From a checkpoint of a small mixture-of-experts model trained on Wikipedia: 44M parameters, 5876 steps.
Below are experts of layer 3 (counted from 0) of a mixture-of-experts language model. Rows are named router (the router's row for the expert), gate (a neuron's input weights, with its number), up (a neuron's input weights, with its number), down (a neuron's output weights, with its number) and show model dimensions 0-255. Each number is 500 + 25 x the weight over its row's rms, rounded and kept within 0 to 999. Numbers have three digits each.
Before each expert's rows: a language model's description of what the expert responds to; "comes after" lists some tokens at least twice as common just before its tokens as in all text. This comes from a sample of Wikipedia text that the model never trained on. Tokens count by the router's weight.

# expert 0
What it handles: Words completing a verb phrase after was/to/have, such as been, able, best, any, least, and adjective or participle endings like impossible, inspired.
comes after: " to", " for", " was", " with", " is", " in"
router:447479510484463499431482510526500494535500489503515503511487482497491501531570529468539487481507538464502546527536494511498481524476490508484510479503520543517535510486477484515489467482562492518501507536524493538499510492522470540486516476516504503515471448505510483483496466494531526494496494487466566540504453526512516480532497518500474515494502533475532507519480472536494506535518469558475487525536552567488465511550471508472505529504507522502499476495502515513478477514516466492497477504521490477520528518478531522493489485512541519525521493557522467542449469520532504475504512505486503531523517525484494497516490456523483506463521490505476495505485499441531490466476481452478546504461494444480510506476515474496535513509490493468517476491538481494514484504514465
gate1:535549481514454508516514507496526459521454508471474475489520480521454478495459526504527525516507463484486482476526481522577461516553481532493495483501508485460483443535466534481504492501488466506498496483512498448518505534432534472490463514531471488504498508484465498482509495459530495535530458468507482447463489491476534548444490517475531490514494529476458496500524505486512515525501528492513473476519495484511502508480500497530481494448463508549492460490486500481500517493488531511542500527503501507516505519562505481499497508492506468483478481524472497506498517522489533507559475494513484523537435503499554507533493512473515487509492528480479489459511450488510493536504510488505471512532550499515512558478494489508475482526503492514495505504520493481486532529474484
up1:525504519514462528532491472477454539458487485547485482520472511514499450515498451502518506469500508519519522507518508479484477508497503486539480481530532469533478514489534471475489528496493515484460509505502489476528506519478523492491468558526485566507482537533484482486500545494512531506463500496498509464478546496507492496501457502530490504483502476565527558459491500461507503464476498511522488488513473511505499478501516518497479498489488492516543507516460503484499508473487484506540524492496496514471505508454528520526496521504462478481469471493490518499499487464518505498464500422457548479472460473513475462459527539473469517474513452488492492461519523536467523505540495528478494527509503521528542449519544497465473490466506477528456500537470479501550503486496519
down1:484490501449524482493558503501491489494496460513531485460498510509508504484457487515516461504495457512460490500513496499534510480486474504464506499493490494483531484465462538476493479523521493529521505529470491455491480518489491504494483479528528495513507487448495497457491443492460528523488509499477520512476467544469501477504490491524458478540512489500495493504482497513470461511471525477535489510480443489485505502547538501531469488501533512544483509533479497481511499490517497511535522493489447503574518517554534524493494482492507473517551551499501465528497492513498504479500548491507560511534534510468528491512462507536522523504486490510497562524506447507519470547499491470554469449517496503547469495517502464501488511483515537509499504514547453493541474513525466

# expert 19
What it handles: Articles, prepositions and relative pronouns in running prose, such as the, of, that, who, which, plus == section-heading markers.
comes after: ",", ".", "'", "==", " ==", " ==="
router:474487501469535472512484515489501510515515508487531495492521491534466499491456494468479497457487463497514516563501529495505522523504516491480519517487517510438482458484490549520505524487491524533488484478468541516484498543551515524507492510485497528523564566510523504481505512508490491477495535526490527494492519510470415545521475564504489474494516484475554493546490538503488493507466470504486547513476565499463516479545567524480528498494510481517512486523496496504477481481517536470488480490516491498523547509492506503484523497473477515489475512509494503479529488503477469439547535503492528460478502487481501481505499466486512506488497463566500498516437524511523551507487494491529459483531518511464511484479477526485481474503499492462495524510513518514489486493475495
gate2:512491454513515489515512514462484506477490497520502473452487575506504477515513501504470489508513503517473473479498481519500495492461571515496487480519530533498516485505453506502462525511466536489495461553527476453521506478473458507542501476513492501498514476490486495472465543504453496489478523493580486519514539496517555494531509498506481475487509494559472453510497509517522466477502495488508501456477500531491530469474513472522508438485504494492448475475477515568485512557508535503494492459494488560552497535502486482483470509513472504525504494505499527511536510488494511515514490482523422504505464500491507516484550481486478483473508487479494493486506492526468480520551527490502508489507488497516521458491486516565501474530491526506487499502510494491525520476545508
up2:513524529546453488455499496500492508502480495530496491509525498466495532494504494505449486468509501498549496519500451483527531484515457498479485519508506475492474533472516507493544517493502475500523492449497478549489501528532567495491494500522486505487497457478497483547547458473513499521533438486493500475522458473490460502480482510506469535534468518499483505469516475513463526530546531472453474529501488450499516519534497518510525544507498498533527514555505491459528491458484456484501551511496476501482517481523523532449505498475516493480513481532492446453511516519521499486503482489494535513463521504505496516507479535519528531502515493461503519491498453497487492516491508502519523469478490519504464508552512466417478536460487488514489501531501484520496475525467490
down2:529519561507512559462538449510528549453457473491518526498522511481518477519498495486510473502514517515523536487493440479522540509519496481489471494495503488480529504498482481509540504515481489548513513525533429470510528459506531496504454553463505494466483485498488476500517515479502492509475551535491490509489514498509532481490443509532481472484498452497521506473498497491496534502519510527524457492478491493516463510506469453502489494536505541493504464512521522496545469521493490522512524500539491453508504489541484467515483538492515542494460509494473472481572559514529494484503469478497485511490487494492535520451509473520507449537459509484509515511520499468460502516500470520471541491538515492475495519484481476510501495478467513514476502478516457515507507457506523

# expert 26
What it handles: Digits in years, heights and dates, such as the 1 in Height: 1.80 m, plus time words like century, early, years, months.
comes after: "9", "0", " a", " years", " in", " at"
router:486501488480533490480490506506531504519489505519466553479497491532517539511468475552487510475479524479446520492496468514482515538478531472442503487477519481466485491517484516497482472468515469540500468512482493503447524519500478522476508482568548487525496471482528489447478517490519492503539474502520499474514513488506533490496494504513498514499481536522501483520521565517532498582458486525470499431487521546509454574507472441504498515507492490487493552494451472560509512495480503522473499510554521493501518551552499466483494487483489526519504489516479489527472484498513522495511484486476490498539529504492566522515508509521504516513493525520511470506523479471495530536516502485509534516500517504528508477509480493516510500511502531471526459493493510540504471479509499
gate0:494511450501487506501487507534458484527489484524522507437521529471512509511437484491542426491484532489481538497486482459520507500499515519505551471498520505495472479500469512502530473517443517514479501496560520474500474501552550500483502505516508525503558466540502511466511516480501530538500501475517479456515520511447475490529438529492488497523477498533537481559459541503527488509474519514453517505530464508514492467502500491510491534479493490498473488551491502489480514570487482512466461506500433499521500499475495502484490544499518485499451494497479529505496509510528479482531483530504502484458490504500486465490489445487492509500485473517562542517487497501471479534540475503507477502516522491526483479499503494524503490478497504478509499522534524505463474521472483
up0:545517531555480509520501492538489511507498434471485466493511526468469466519521447524462501521488473501490514521499476483504491497499511503496479493461513517487464484487480439503565549480457501482485474470503518435526550495512500475508544562479496526495469482474506466527504516555555501497495527506537492476507537500468479502523561480482492501490465488541481470507465512503497528505463483469521503511544515517517484520514529497525445472494482456518519481478486479519508470488521512485502505494475497511503441493504455501547535504493502487502508487517480505538549530519481526491536522493499490484490500480442503470509504502493489507508503471509526532528498474559475493455489463509507439469490472482520512500506509478513487497507478476530521543480510468503491514512511513
down0:532533497487514504532523483488548482499507474497477522488515472517539507510482493506471503507502445509516486500526521497496501508488504505447508498504564535486515512482508505516528519490468505502478545537497536477504530481469512471486470554471462504508492516501454531516486464452464516491537513493485580472511515489513492486460525450511500473480539532488517519448470489512501501490494546492512530486485471487495516480501527498448489495497516489504558507472511514467525458504515493456513488448520497526493472497467496556471514496443539506456535513522498503506509535517528498463470527497572540504485487466488463472520471516511516518495519518498490503489529518513493505482455494501552483453556499490500496481496523494477484475491507520460543508547512544509519501510532499